Experts of a small language model: a shared expert of 192 neurons.
Below are experts of layer 6 (counted from 0) of a mixture-of-experts language model. Rows are named router (the router's row for the expert), up (a neuron's input weights, with its number), down (a neuron's output weights, with its number) and show model dimensions 384-447. Each number is 50 + 10 x the weight over its row's rms, rounded and kept within 0 to 99.
Before each expert's rows: "mostly gets" lists some tokens that are sent to it at least half of the time. This comes from a sample of Wikipedia text that the model never trained on.

# expert 34
mostly gets: " this", " that", ".\n\n", " when", "===\n", " where"
router:61 50 52 42 51 45 48 30 60 39 56 56 41 63 65 45 52 44 45 63 55 26 59 58 68 46 51 51 72 58 46 45 59 55 45 43 50 68 42 60 57 47 47 53 72 42 44 27 54 57 57 48 50 56 42 54 52 45 47 62 47 62 47 56
up0:59 42 54 50 57 69 47 47 68 47 39 45 55 42 56 50 49 37 48 46 44 50 46 73 58 35 37 47 52 39 69 57 45 48 64 53 66 50 58 63 35 50 23 40 45 46 54 58 43 49 35 47 46 62 58 56 47 40 39 59 44 44 51 44
down0:61 53 46 54 53 55 55 73 45 63 44 53 52 59 32 35 59 62 43 62 44 64 50 44 51 47 50 42 53 40 49 54 42 66 43 59 40 53 60 59 47 47 44 49 55 31 63 58 53 61 61 36 57 69 69 30 38 63 48 32 47 33 58 47
up1:47 46 58 46 47 42 56 48 60 60 41 55 44 52 48 59 50 24 50 54 49 55 42 58 43 53 40 58 34 53 52 46 64 54 66 53 57 31 81 51 50 47 57 49 38 63 47 58 44 37 36 47 35 44 39 50 71 75 45 61 58 47 71 54
down1:54 48 42 44 60 57 65 33 64 45 45 47 41 49 52 54 61 41 20 58 60 67 57 42 50 43 41 40 34 54 52 69 55 53 52 48 45 65 40 55 57 42 45 53 43 45 35 68 58 46 44 50 59 58 48 52 62 57 31 56 51 57 48 58
up2:39 59 26 75 49 51 65 54 38 48 58 80 49 65 43 53 60 42 34 53 52 50 60 53 53 61 32 40 44 43 56 37 50 47 49 61 56 47 38 48 53 45 58 39 69 59 62 47 46 68 42 49 45 42 54 55 35 56 37 50 63 49 35 54
down2:52 63 48 67 41 39 50 51 53 39 60 36 63 52 37 70 54 38 49 36 62 49 48 44 52 55 43 30 52 57 44 49 45 45 45 60 35 41 54 50 47 45 69 62 44 55 45 53 54 47 46 61 58 46 28 31 35 42 49 51 68 42 54 51
up3:61 32 56 59 38 41 44 55 24 67 53 25 54 64 41 59 58 42 40 52 60 59 54 50 52 64 56 44 44 44 59 41 36 35 39 63 42 69 48 48 49 49 36 51 47 41 53 46 29 58 40 34 59 36 56 56 40 44 58 34 36 48 57 53
down3:46 38 51 59 44 58 48 46 38 56 58 48 30 48 46 71 45 56 47 54 54 59 44 39 55 62 46 48 46 42 49 33 58 33 49 49 45 55 69 56 37 44 49 55 41 45 60 49 40 62 50 32 46 39 53 53 46 48 40 37 60 45 55 44
up4:61 36 46 66 50 62 49 50 59 60 39 65 34 55 43 58 62 55 61 49 73 62 68 53 42 44 56 43 51 56 50 56 26 35 45 56 57 36 44 54 37 42 48 57 37 64 48 61 50 58 36 42 58 56 49 54 56 53 58 39 56 54 59 43
down4:53 62 51 68 63 62 45 54 53 66 34 45 55 69 57 55 73 59 40 47 58 45 47 34 41 42 53 35 73 40 37 53 46 48 53 52 56 33 58 50 52 45 65 53 48 40 42 58 48 52 52 42 39 40 47 64 50 56 53 46 33 40 60 65
up5:53 55 60 40 59 63 47 54 63 43 25 50 35 65 52 57 42 45 48 60 60 50 55 52 41 60 47 59 44 44 50 51 48 49 56 64 59 57 59 39 38 54 46 56 53 34 55 55 53 65 54 43 62 49 44 74 58 62 48 47 48 46 30 49
down5:54 69 56 39 49 46 53 55 45 41 49 43 50 39 38 62 42 63 47 32 48 44 32 53 40 46 52 54 42 28 51 36 51 54 40 51 30 59 65 42 47 59 38 50 49 51 39 40 75 46 50 51 65 51 57 51 40 50 52 42 44 53 60 75
up6:46 63 52 38 32 55 56 55 48 34 58 54 48 54 49 48 39 50 63 44 33 36 50 54 47 69 55 52 43 37 39 44 62 62 59 48 49 59 50 44 54 70 35 53 50 63 40 36 41 37 53 53 52 54 43 53 33 36 40 59 49 58 61 38
down6:45 54 36 46 51 56 66 51 59 59 48 60 53 49 35 50 45 54 37 44 34 47 38 36 53 65 55 40 41 43 51 38 68 65 49 37 43 54 72 61 69 48 40 54 49 62 44 52 51 51 43 56 56 42 49 49 63 52 38 57 59 41 34 49
up7:31 50 52 53 43 30 44 46 45 44 67 45 46 62 61 50 46 76 60 69 49 49 29 47 39 45 36 54 57 57 54 56 34 41 43 68 63 63 47 45 64 47 60 40 47 69 55 40 46 44 62 41 24 40 41 40 38 45 57 47 35 31 43 31
down7:39 58 41 53 50 46 28 56 47 29 59 57 46 55 52 48 37 39 46 56 58 56 58 44 50 40 49 60 63 46 46 51 52 54 55 43 36 60 46 58 55 35 41 58 54 68 49 60 30 51 44 46 58 48 48 44 50 44 56 35 53 37 44 46
up8:59 52 42 51 49 53 52 61 62 53 58 43 60 52 43 51 44 52 73 56 36 59 52 50 49 52 44 62 45 52 63 48 57 53 65 64 70 58 35 48 43 40 54 58 56 53 40 52 52 56 65 45 55 58 48 55 40 43 57 41 55 62 56 51
down8:64 54 57 46 51 56 53 42 40 52 51 59 51 58 48 37 43 48 56 64 44 42 40 71 53 61 48 51 50 49 53 36 61 45 48 52 31 40 48 54 47 38 57 51 64 44 42 49 41 48 52 47 63 43 38 47 46 49 46 44 61 74 45 76
up9:46 52 65 62 63 55 59 52 54 53 42 52 51 52 50 66 55 55 50 42 72 26 58 70 62 47 24 59 52 33 52 34 55 54 59 42 50 57 43 33 35 53 53 60 53 56 28 35 54 44 53 57 44 33 56 38 57 61 52 47 60 48 38 58
down9:48 57 54 44 30 51 47 47 57 44 48 26 38 63 53 55 45 37 60 48 26 48 56 36 52 47 59 48 28 56 42 53 58 38 51 43 54 37 42 67 29 50 60 53 43 42 65 53 53 53 53 44 54 36 57 24 61 60 54 58 60 70 43 64
up10:41 57 38 60 42 46 50 57 46 37 46 57 48 69 48 57 42 51 57 40 50 50 57 67 40 55 70 54 57 52 48 51 56 54 35 53 49 60 51 45 45 58 53 46 54 51 61 59 43 65 66 40 46 32 46 52 51 46 46 38 54 59 37 43
down10:31 67 41 36 40 45 46 31 48 49 43 48 44 59 58 60 47 49 55 51 42 49 50 64 42 49 42 39 43 57 30 24 59 66 55 34 55 56 59 41 49 65 55 58 55 49 59 53 30 55 44 49 51 60 53 49 63 69 51 48 67 49 49 41
up11:49 52 58 56 50 52 69 51 31 60 61 37 37 46 61 41 49 43 51 54 28 38 46 45 50 45 51 63 41 41 47 55 60 52 55 66 54 46 51 57 50 55 61 48 63 47 53 45 56 65 49 54 55 52 47 53 67 77 66 49 58 58 41 54
down11:51 48 66 49 30 48 43 28 39 66 71 47 50 49 37 49 56 60 63 45 45 49 66 56 57 47 39 46 41 56 61 51 49 42 67 51 41 43 49 72 40 42 51 46 51 59 52 30 51 38 46 53 46 56 52 65 61 62 44 50 47 46 42 53
up12:60 34 42 53 49 41 57 51 53 70 48 45 47 63 57 55 47 35 51 71 47 38 36 46 55 64 44 38 65 40 25 49 54 44 48 45 65 41 43 68 52 37 57 48 64 30 48 53 42 56 42 54 42 58 45 52 49 37 43 41 38 50 47 46
down12:57 50 43 67 72 38 50 72 49 42 51 56 52 38 43 44 50 34 46 60 52 40 63 61 42 40 55 62 63 46 54 64 52 41 50 41 57 61 59 61 63 58 46 44 52 50 49 57 43 46 56 62 45 72 46 37 56 35 45 48 49 46 61 43
up13:51 66 48 63 53 45 47 49 52 49 62 63 57 43 45 33 29 28 53 57 45 50 51 51 69 49 44 48 70 56 71 53 46 26 44 63 56 56 53 38 45 48 69 59 38 28 60 54 56 58 61 46 49 62 48 47 51 42 40 46 44 47 47 54
down13:62 50 49 64 52 52 51 48 59 44 57 52 50 48 39 38 36 56 52 46 46 48 36 54 33 38 54 44 52 53 43 40 48 49 35 57 53 51 48 72 61 61 60 47 41 40 51 42 60 54 40 39 52 55 57 31 62 54 40 38 52 65 51 55
up14:54 28 42 60 57 47 56 44 71 45 61 58 39 47 57 36 34 58 38 36 50 41 38 49 50 70 43 41 56 53 55 59 49 50 52 47 42 51 53 61 58 59 53 27 66 29 47 32 53 42 40 50 36 64 44 43 58 33 57 49 61 62 46 42
down14:51 56 65 48 47 45 47 54 44 62 44 27 36 60 55 60 50 51 47 32 34 55 37 49 61 59 57 36 59 47 70 53 39 46 48 54 41 49 73 58 45 62 64 48 49 47 55 55 45 49 57 63 45 48 57 45 54 36 59 54 51 48 60 23
up15:48 53 41 41 27 44 56 47 55 44 61 38 43 60 47 56 42 55 55 45 43 51 45 56 58 66 28 61 49 54 43 50 61 49 41 31 47 52 51 55 49 57 41 41 51 49 47 30 72 56 51 53 36 32 43 53 53 55 53 53 68 51 56 38
down15:34 57 50 60 51 44 64 53 60 46 49 42 57 60 43 54 52 44 60 40 54 47 54 62 53 59 54 48 40 44 62 56 56 53 49 56 59 45 41 44 72 52 43 45 60 52 39 19 55 52 60 26 39 45 31 53 57 50 66 59 66 47 56 35
up16:51 51 66 50 48 57 66 46 55 32 54 68 52 43 54 36 40 61 52 54 40 53 46 59 59 63 38 67 73 56 52 57 46 40 52 56 40 50 55 58 48 73 32 61 61 59 47 46 55 58 29 46 61 40 42 59 54 42 57 46 51 63 66 59
down16:36 53 52 36 73 36 39 57 59 48 40 48 51 43 56 60 64 66 45 22 67 57 57 54 48 48 41 77 44 59 48 66 61 29 48 47 62 58 43 44 53 55 50 52 53 45 47 25 23 53 40 55 44 53 44 40 33 49 50 30 48 30 44 53
up17:56 51 38 35 29 38 43 59 52 45 52 52 54 44 51 41 46 40 60 52 36 50 64 58 30 53 50 48 49 41 65 52 61 53 55 26 57 63 35 49 39 62 49 57 70 45 41 50 57 58 50 53 37 26 68 52 40 57 70 51 51 67 61 31
down17:30 40 59 66 60 57 62 32 59 57 75 43 47 52 43 36 53 37 44 45 80 52 56 49 49 67 48 56 40 50 43 35 56 71 51 53 42 45 50 51 47 59 46 46 38 45 63 67 66 62 66 61 60 32 47 35 53 53 55 40 44 47 41 50
up18:36 49 40 49 69 66 54 51 45 61 54 55 50 43 48 43 38 43 56 45 41 54 49 48 44 33 33 43 61 52 50 60 53 56 51 54 42 53 43 49 39 28 57 42 53 28 33 43 53 50 54 54 48 39 24 61 60 59 76 52 40 64 45 55
down18:53 67 52 39 39 36 62 58 37 65 51 45 42 51 65 46 25 40 77 57 42 60 53 47 51 48 38 54 50 61 49 70 49 40 54 41 47 45 48 34 55 30 60 61 50 55 39 47 69 48 48 48 49 66 45 57 60 53 42 47 40 65 44 36
up19:39 63 27 43 27 44 61 40 52 47 55 62 49 54 52 51 47 29 59 29 68 36 48 43 62 48 24 44 57 30 49 43 39 46 68 35 56 53 57 46 60 28 57 59 45 59 35 60 61 47 48 46 50 52 60 50 48 54 50 40 50 18 46 29
down19:48 67 57 43 53 45 59 52 47 58 50 46 45 41 54 49 54 55 53 46 55 63 50 60 52 49 50 61 60 16 31 46 52 58 45 47 50 55 27 56 54 52 64 44 49 52 45 39 55 49 50 57 56 56 40 71 44 50 56 37 27 32 40 36
up20:48 42 57 46 60 49 52 50 42 42 55 43 49 60 44 71 74 23 52 48 35 50 53 52 57 46 35 47 49 55 55 44 56 47 23 45 61 54 48 45 66 45 46 50 48 55 56 35 56 53 37 47 55 41 59 39 65 52 57 48 37 51 50 40
down20:52 47 60 56 44 47 49 50 50 47 52 57 44 54 39 54 64 46 36 66 51 59 68 46 49 52 65 50 46 41 46 49 61 51 36 55 59 67 39 44 45 44 38 39 57 46 50 37 45 43 44 66 48 44 52 44 56 42 55 42 46 51 54 52
up21:54 51 36 72 51 39 47 64 66 43 48 63 50 65 57 54 77 57 60 64 47 55 50 56 35 41 34 30 50 55 37 47 38 37 53 33 45 60 48 42 69 37 40 52 48 34 33 50 60 51 31 40 40 35 54 35 57 50 40 44 47 44 51 64
down21:41 51 40 29 38 63 53 66 67 43 54 47 52 51 42 73 55 66 61 70 54 51 62 31 45 50 43 46 67 46 35 56 52 66 37 60 43 56 59 54 52 47 50 67 49 48 38 51 42 41 57 58 48 38 50 67 60 35 55 47 39 45 51 32
up22:52 47 46 58 41 58 37 46 33 42 69 54 56 65 58 43 56 54 52 45 42 40 42 43 54 61 64 69 56 61 50 63 41 49 63 44 64 46 39 60 51 49 53 51 54 67 47 51 75 58 42 54 46 66 64 79 57 48 45 47 51 52 43 65
down22:60 42 47 45 53 67 45 61 41 56 38 51 51 53 54 40 57 42 34 48 65 58 66 61 46 51 36 45 69 46 61 39 38 49 41 51 51 60 33 46 68 38 56 48 47 56 56 59 68 59 52 52 36 47 59 59 58 43 44 55 42 70 63 45
up23:45 42 66 53 55 48 58 44 57 60 63 44 37 44 56 53 49 45 57 52 63 50 40 64 41 51 43 53 48 60 43 62 65 57 61 60 46 62 50 36 42 41 41 52 47 61 45 41 51 59 33 48 48 58 44 45 39 36 54 51 27 42 51 46
down23:53 45 46 53 38 49 55 60 52 68 53 59 33 56 58 42 56 41 62 40 57 45 55 54 43 41 46 67 73 40 37 46 51 58 32 44 55 52 59 49 36 56 62 60 43 63 40 58 63 47 35 46 36 26 47 43 52 48 48 39 40 62 44 50
up24:44 37 59 48 34 46 57 60 49 40 54 48 38 62 60 42 40 47 58 41 60 38 48 64 49 52 56 67 42 59 54 48 58 45 53 53 62 45 55 53 48 54 49 58 44 61 62 48 50 68 59 43 24 49 33 48 51 62 56 60 67 63 44 45
down24:59 56 49 34 61 48 44 42 45 49 68 47 65 53 43 46 49 42 71 44 51 57 52 53 55 65 38 61 46 43 61 56 52 47 41 47 60 37 51 48 47 47 75 42 41 52 64 67 52 47 61 46 37 65 45 47 53 53 53 64 47 44 62 44
up25:46 35 52 53 51 53 50 45 38 52 75 53 59 60 47 51 56 57 42 71 45 60 46 42 70 52 40 47 58 70 50 44 38 81 34 45 47 62 48 55 54 51 56 41 57 46 48 39 52 62 55 58 55 38 49 44 40 51 61 62 66 59 55 44
down25:49 44 49 49 54 44 53 50 36 53 56 49 36 59 43 36 51 56 43 58 46 48 62 45 43 35 54 62 43 59 52 63 40 53 58 42 39 53 32 45 54 47 48 45 46 57 48 69 50 55 59 56 51 54 47 56 68 44 41 43 67 60 48 54
up26:58 50 28 56 53 49 38 47 52 52 38 58 53 41 64 53 42 44 70 51 57 52 49 46 53 33 38 52 28 47 54 66 50 38 51 41 55 61 40 57 59 52 50 58 85 47 45 43 47 53 74 54 54 45 48 47 67 42 47 56 38 31 56 41
down26:55 51 48 48 49 54 40 38 40 48 64 51 51 58 56 62 26 65 58 63 48 61 58 32 47 58 57 54 39 50 63 43 40 55 29 46 50 37 57 58 53 39 47 66 52 75 41 40 47 46 56 47 63 48 49 66 41 41 43 54 49 44 39 34
up27:58 54 47 57 43 42 44 34 36 51 61 46 50 51 40 43 46 29 62 58 59 48 55 51 49 50 62 51 53 43 49 32 64 65 46 43 47 43 25 73 18 46 50 42 50 74 52 56 66 53 54 46 65 43 63 37 50 53 55 51 47 43 61 41
down27:53 36 48 52 53 53 40 43 60 53 48 65 51 43 50 59 53 39 46 55 23 62 49 59 49 42 54 51 47 38 53 54 51 49 37 28 59 48 62 37 53 64 64 53 42 50 55 69 46 42 42 60 47 59 42 57 61 55 52 55 58 37 66 56
up28:78 38 70 50 38 50 51 62 47 59 48 64 41 44 69 44 52 32 50 66 54 46 50 74 46 37 62 61 64 47 39 39 47 60 56 44 62 42 43 53 62 53 55 50 49 49 43 42 47 47 70 58 79 42 48 57 55 46 34 43 59 69 66 35
down28:55 50 44 56 66 52 68 40 50 60 40 50 56 55 62 21 59 48 31 52 57 44 56 55 55 33 40 42 59 31 39 28 46 55 52 47 47 51 42 54 58 59 54 65 57 45 61 60 27 55 56 63 44 64 43 40 63 74 71 44 68 40 51 53
up29:49 62 48 59 60 45 48 48 43 36 37 56 54 64 46 55 36 56 52 55 61 72 62 61 56 42 58 50 38 51 58 44 50 60 44 65 47 56 40 57 57 56 54 45 40 53 55 59 60 50 63 45 55 49 38 40 50 35 41 44 56 44 42 57
down29:51 53 44 60 58 52 67 63 43 38 47 49 52 50 54 58 56 33 51 51 50 44 64 44 42 54 67 46 67 53 37 52 60 44 41 79 46 46 38 42 59 49 51 47 49 72 55 53 63 49 33 44 71 53 53 54 46 59 75 57 50 42 48 57
up30:28 66 47 46 67 57 47 44 61 59 59 61 49 50 45 50 46 41 58 52 39 42 39 68 44 55 70 34 44 51 49 56 61 44 27 60 54 64 55 61 65 49 37 57 56 49 44 46 56 42 42 61 51 55 38 58 54 43 50 52 32 57 72 61
down30:56 59 52 58 46 58 42 49 47 59 55 48 40 57 64 43 33 62 52 55 33 60 35 64 46 56 65 31 43 52 37 47 49 43 52 55 47 67 41 55 55 50 44 62 50 68 49 36 61 32 63 58 47 41 51 61 58 55 31 35 43 54 57 52
up31:72 65 52 38 41 55 50 50 48 48 58 40 62 58 47 49 50 36 46 48 45 57 41 57 57 38 49 57 47 42 42 47 42 48 53 46 57 55 56 64 49 30 67 58 49 62 59 45 48 45 31 69 52 50 29 53 44 34 62 36 56 43 40 25
down31:54 59 42 39 49 45 45 53 33 54 60 70 51 49 47 65 38 44 64 58 51 53 72 59 36 58 39 36 58 49 65 54 47 58 59 60 33 48 26 28 44 42 65 54 46 28 59 30 39 51 47 45 35 37 64 50 52 46 35 28 51 49 45 39
up32:43 43 53 72 51 53 46 53 45 45 50 48 38 46 42 59 48 52 37 63 46 57 65 43 57 75 66 54 50 23 62 39 51 56 58 41 47 61 49 44 59 54 60 44 40 62 52 53 69 52 66 46 45 57 54 47 58 68 52 51 65 43 36 49
down32:39 40 44 63 58 60 42 51 52 26 57 54 45 69 55 31 49 42 45 36 53 51 49 42 55 41 46 62 45 50 43 49 62 46 47 28 45 61 38 54 39 48 38 44 47 45 39 61 50 30 43 54 57 39 33 53 57 46 42 47 58 46 48 53
up33:37 42 53 63 51 52 53 52 46 34 38 60 50 47 62 60 50 52 64 44 47 48 76 60 36 43 48 56 54 51 42 45 51 44 55 27 66 49 49 49 44 64 49 47 46 41 55 50 57 43 42 38 43 56 52 30 23 50 34 64 56 40 72 48
down33:60 61 61 73 45 42 36 39 46 61 53 64 56 55 69 64 51 53 52 49 36 55 53 51 56 40 53 50 45 43 46 43 52 49 43 50 32 45 35 62 52 58 55 50 44 57 55 59 51 42 56 47 29 47 38 57 64 48 58 55 63 35 52 57
up34:48 46 41 48 52 48 54 53 31 49 43 54 45 59 51 44 39 31 46 61 39 44 44 66 73 51 64 53 37 45 47 52 52 55 34 49 50 46 44 58 35 43 57 43 52 47 56 39 60 36 58 41 62 54 51 57 57 38 49 37 58 67 54 52
down34:30 52 41 46 49 33 48 52 51 48 42 46 49 41 48 51 53 31 70 31 51 50 51 40 46 60 43 68 60 60 42 44 66 50 50 46 42 55 41 57 49 46 38 37 43 49 49 36 63 52 52 41 28 55 59 36 50 51 41 51 57 35 59 54
up35:52 40 39 71 45 54 58 48 64 50 76 40 44 67 52 35 47 38 50 55 61 45 34 44 42 38 44 52 37 34 45 55 53 40 51 62 45 60 60 59 66 60 47 57 46 58 42 59 56 75 49 51 57 46 41 51 55 30 44 61 51 44 55 54
down35:49 46 38 55 56 61 72 31 61 46 54 54 54 44 47 55 41 51 52 55 44 68 42 53 50 38 70 52 58 41 58 32 51 47 45 44 50 64 53 59 60 58 46 53 37 66 36 40 58 59 50 49 82 30 50 61 32 57 54 44 53 66 38 50
up36:56 49 38 49 54 58 52 57 54 56 45 55 64 49 51 43 39 26 61 57 62 51 51 51 41 41 49 62 49 46 31 41 60 55 22 52 58 57 41 38 56 71 41 60 48 56 61 55 54 77 58 46 34 43 51 60 66 62 43 64 46 57 52 54
down36:44 55 57 60 36 66 49 52 59 51 25 46 47 57 54 33 53 40 53 61 52 30 53 50 49 54 36 71 64 42 42 48 50 45 53 56 60 56 67 52 36 63 42 44 42 52 56 48 26 42 66 46 57 52 58 32 49 51 54 41 70 39 47 61
up37:41 47 43 65 35 64 56 49 39 28 41 48 51 41 50 46 54 36 40 60 49 40 61 44 51 74 36 43 77 55 46 48 58 38 58 62 43 44 41 58 42 60 63 43 36 47 55 47 61 52 49 53 32 47 41 35 42 36 50 47 53 37 52 59
down37:45 63 69 72 55 57 49 47 66 50 64 52 57 38 44 52 65 50 26 53 55 52 56 43 48 43 36 42 56 35 53 60 40 55 69 42 48 49 46 48 52 37 68 67 46 63 76 44 47 60 54 51 55 36 55 40 66 44 63 44 56 41 39 47
up38:50 57 58 67 45 27 52 46 46 47 55 68 59 47 46 50 66 73 49 54 56 48 44 70 56 28 39 72 58 50 56 56 59 55 43 56 56 47 42 36 52 61 52 54 50 30 58 39 79 49 39 43 27 64 55 48 53 49 51 39 56 47 57 56
down38:59 59 62 48 33 49 46 51 45 42 57 57 37 34 52 47 40 48 53 58 46 64 55 56 38 49 48 49 40 54 38 45 61 41 49 47 53 52 30 53 48 64 54 69 53 53 51 47 69 40 48 63 49 58 52 34 71 58 37 52 52 54 51 46
up39:61 34 50 54 57 48 55 38 52 51 52 45 58 32 48 36 55 60 49 54 38 46 69 46 65 53 45 70 58 46 38 59 47 51 74 59 38 50 64 36 52 51 51 65 50 46 55 38 53 51 33 53 50 47 42 44 48 38 37 46 49 41 54 49
down39:63 47 49 46 50 40 70 34 64 42 59 57 59 59 57 55 66 52 50 48 47 45 51 54 51 46 46 56 53 70 59 41 55 33 47 51 43 63 57 40 62 49 38 54 47 62 56 64 39 59 36 49 56 49 48 25 61 50 60 38 42 47 50 49
up40:65 55 52 41 64 40 52 38 52 55 62 48 55 59 40 50 31 43 22 39 53 52 48 55 44 62 50 51 54 58 48 48 61 71 39 57 42 58 51 39 49 53 47 49 31 60 30 46 53 56 43 38 54 46 53 55 36 58 41 52 53 48 50 57
down40:70 47 59 49 51 47 37 60 36 42 62 52 66 54 39 56 53 34 59 30 43 54 57 62 52 52 43 41 39 43 39 64 66 44 48 44 53 38 67 46 59 47 49 58 63 57 55 44 59 55 38 58 45 50 57 56 30 49 65 52 60 48 49 40
up41:51 50 60 54 54 44 55 39 50 65 45 52 41 45 46 48 59 54 57 47 43 44 60 61 57 41 44 47 72 52 62 41 57 45 36 38 55 56 43 66 44 70 58 52 58 52 51 56 56 40 67 54 46 42 45 67 42 49 38 53 36 49 40 41
down41:52 50 54 52 59 47 75 57 68 55 47 48 20 58 41 45 41 40 35 56 52 47 48 58 53 44 42 63 46 46 61 39 35 41 54 49 34 50 68 26 46 37 60 43 51 50 46 59 35 63 48 34 58 45 55 50 40 58 58 57 56 51 71 65
up42:53 54 40 56 41 46 60 59 27 33 56 46 60 59 31 62 57 50 48 40 67 48 34 50 55 35 51 55 33 46 34 47 48 33 30 50 69 53 58 44 28 63 41 37 33 44 49 62 29 57 43 59 44 52 47 48 56 46 51 53 41 43 41 66
down42:56 51 70 55 52 53 61 54 55 58 50 52 40 58 32 46 55 42 55 53 41 39 42 50 38 61 60 51 48 50 44 57 69 43 59 58 59 51 48 52 54 46 49 41 44 37 38 73 59 58 48 52 46 64 56 70 44 46 37 39 29 47 50 44
up43:60 57 52 48 41 45 34 58 50 76 63 48 66 47 58 52 62 55 54 55 39 53 35 50 54 51 58 51 51 56 39 54 49 54 45 51 55 48 37 69 52 59 36 25 57 46 58 43 49 52 49 54 46 40 47 66 76 40 65 53 55 41 42 56
down43:34 44 30 37 29 41 37 55 57 67 64 55 38 47 49 48 40 47 41 48 42 49 27 40 47 44 30 47 38 48 59 58 52 42 30 56 57 70 46 47 36 29 45 34 67 38 46 61 38 54 59 70 47 47 55 50 51 49 47 52 41 50 58 43
up44:64 55 46 53 56 40 35 70 39 53 46 52 56 55 35 43 37 54 46 50 44 48 33 47 66 62 52 41 50 49 59 53 51 66 75 54 58 44 35 44 52 58 37 48 63 63 68 51 59 42 67 33 64 56 64 73 63 39 58 44 43 35 43 45
down44:56 63 50 41 58 73 44 51 44 52 38 38 50 51 51 30 61 45 46 47 54 43 37 53 52 64 78 42 50 54 45 33 57 48 67 48 58 45 57 42 51 59 39 59 59 44 58 48 38 41 36 44 64 48 62 44 53 49 55 54 55 41 44 54
up45:66 53 37 51 54 53 46 46 38 51 63 42 49 36 50 42 63 67 53 47 42 27 61 39 51 46 49 39 58 46 38 60 39 54 73 50 55 49 46 57 50 47 66 47 52 47 36 34 49 44 47 49 46 39 40 42 45 37 50 68 68 49 35 62
down45:42 46 63 41 26 62 44 33 44 49 52 61 43 48 42 44 44 33 49 52 55 57 53 34 51 50 47 44 51 58 69 45 52 46 41 50 56 55 38 39 62 56 59 43 55 56 41 46 43 70 24 47 37 31 39 49 43 43 32 48 66 79 52 78
up46:49 29 46 50 42 44 30 45 40 33 54 51 47 60 42 37 35 38 65 66 44 46 59 28 59 49 43 48 61 43 51 42 58 37 51 52 51 45 33 27 58 42 58 56 41 45 50 42 71 50 48 53 41 55 50 45 46 23 38 37 39 34 47 27
down46:51 56 37 53 39 45 61 29 50 32 55 49 48 66 57 57 48 52 45 50 68 74 37 66 63 61 52 56 53 45 41 51 64 63 50 35 53 33 58 40 40 66 52 47 31 38 40 49 62 60 44 60 49 43 45 43 70 38 46 48 63 64 35 45
up47:37 64 44 52 50 51 58 39 58 58 48 70 38 32 42 52 65 43 56 64 43 36 44 49 52 60 64 64 54 46 47 49 36 46 51 57 48 48 40 34 70 47 66 63 57 51 50 38 57 71 55 51 49 63 58 37 31 34 63 58 43 49 59 49
down47:54 53 41 42 54 62 53 52 52 43 58 54 73 59 50 58 56 62 57 66 50 63 54 69 34 63 62 43 66 54 68 65 39 33 63 44 62 56 51 67 41 47 46 61 60 65 43 30 43 55 60 55 52 47 54 58 55 38 49 37 55 56 28 44
up48:54 48 45 55 57 65 42 31 67 60 51 55 54 41 76 49 50 46 34 55 50 48 39 50 42 56 35 54 54 55 68 57 77 53 49 56 43 40 38 47 64 61 60 53 58 36 46 55 30 66 39 55 49 56 34 48 37 19 40 53 60 56 49 68
down48:45 54 42 39 37 42 51 46 38 58 52 42 37 55 64 54 56 58 57 51 59 50 43 50 57 56 41 67 63 58 33 65 60 52 38 65 37 33 27 54 55 47 55 54 64 50 76 41 40 68 56 69 38 55 51 46 50 49 49 49 55 56 43 37
up49:54 38 41 47 56 55 51 66 42 46 42 61 58 46 52 36 54 69 64 38 50 50 53 35 37 48 29 52 42 50 56 56 52 53 54 50 66 47 56 33 49 41 32 42 62 38 52 66 41 47 40 49 69 62 54 50 60 76 56 60 55 43 50 52
down49:62 27 69 63 43 39 36 51 50 29 59 43 65 45 48 54 49 50 67 37 59 34 37 31 55 65 40 39 55 18 66 53 65 46 61 59 46 57 45 47 48 47 65 37 70 45 53 60 76 39 41 73 31 57 62 37 53 46 51 62 57 57 49 56
up50:50 44 42 41 54 47 51 34 55 41 45 41 53 56 57 43 58 33 65 51 51 45 69 80 59 56 57 51 53 51 56 44 39 50 44 41 53 64 29 47 49 66 39 43 53 65 46 48 51 69 70 51 61 57 67 54 45 44 44 57 55 51 38 54
down50:41 37 36 47 49 66 45 60 50 57 62 72 60 50 42 48 47 42 59 57 51 61 45 37 26 61 54 48 52 44 53 55 61 51 50 48 65 45 61 51 74 53 46 47 49 54 62 62 35 33 45 45 60 48 39 53 56 59 55 52 41 37 48 37
up51:61 76 39 43 49 45 60 47 61 58 27 57 57 35 51 32 51 51 55 58 56 49 39 34 54 42 51 40 69 44 53 56 40 72 60 44 40 71 52 43 43 48 35 39 55 49 52 46 57 57 55 36 62 51 54 70 64 50 63 65 62 58 45 32
down51:42 38 58 56 44 56 49 47 52 47 38 65 40 36 62 45 63 39 44 48 58 48 44 48 56 58 53 43 67 49 60 62 41 43 33 55 64 51 53 58 36 57 42 56 42 37 37 52 37 43 45 58 54 54 36 44 52 57 45 58 58 52 63 73
up52:45 47 51 70 42 60 37 41 48 36 46 49 44 43 49 39 39 48 47 63 30 37 53 61 51 58 48 60 56 50 48 54 53 41 48 59 53 55 57 26 52 59 41 68 54 43 42 47 42 50 57 42 35 52 44 57 62 60 58 46 75 30 47 30
down52:46 56 54 48 46 45 34 63 40 57 53 34 41 58 50 53 51 37 42 58 47 27 31 35 45 53 64 55 48 55 58 49 37 74 53 51 50 53 46 45 31 54 65 55 47 66 61 61 70 43 45 55 42 72 56 54 46 58 44 52 49 60 64 56
up53:62 36 52 54 51 54 54 58 40 47 46 57 55 76 58 64 60 42 42 37 47 56 46 60 49 37 35 42 68 49 58 68 53 51 57 57 56 61 46 27 64 35 38 71 42 42 48 53 37 43 49 47 23 56 58 54 56 49 59 37 44 67 49 62
down53:41 45 55 45 64 56 48 33 41 34 31 53 52 42 51 57 39 37 62 58 39 45 47 49 69 48 60 42 55 49 52 62 48 69 34 45 48 51 44 60 34 66 43 46 41 69 48 46 60 43 56 42 55 58 49 59 44 49 44 66 46 58 47 65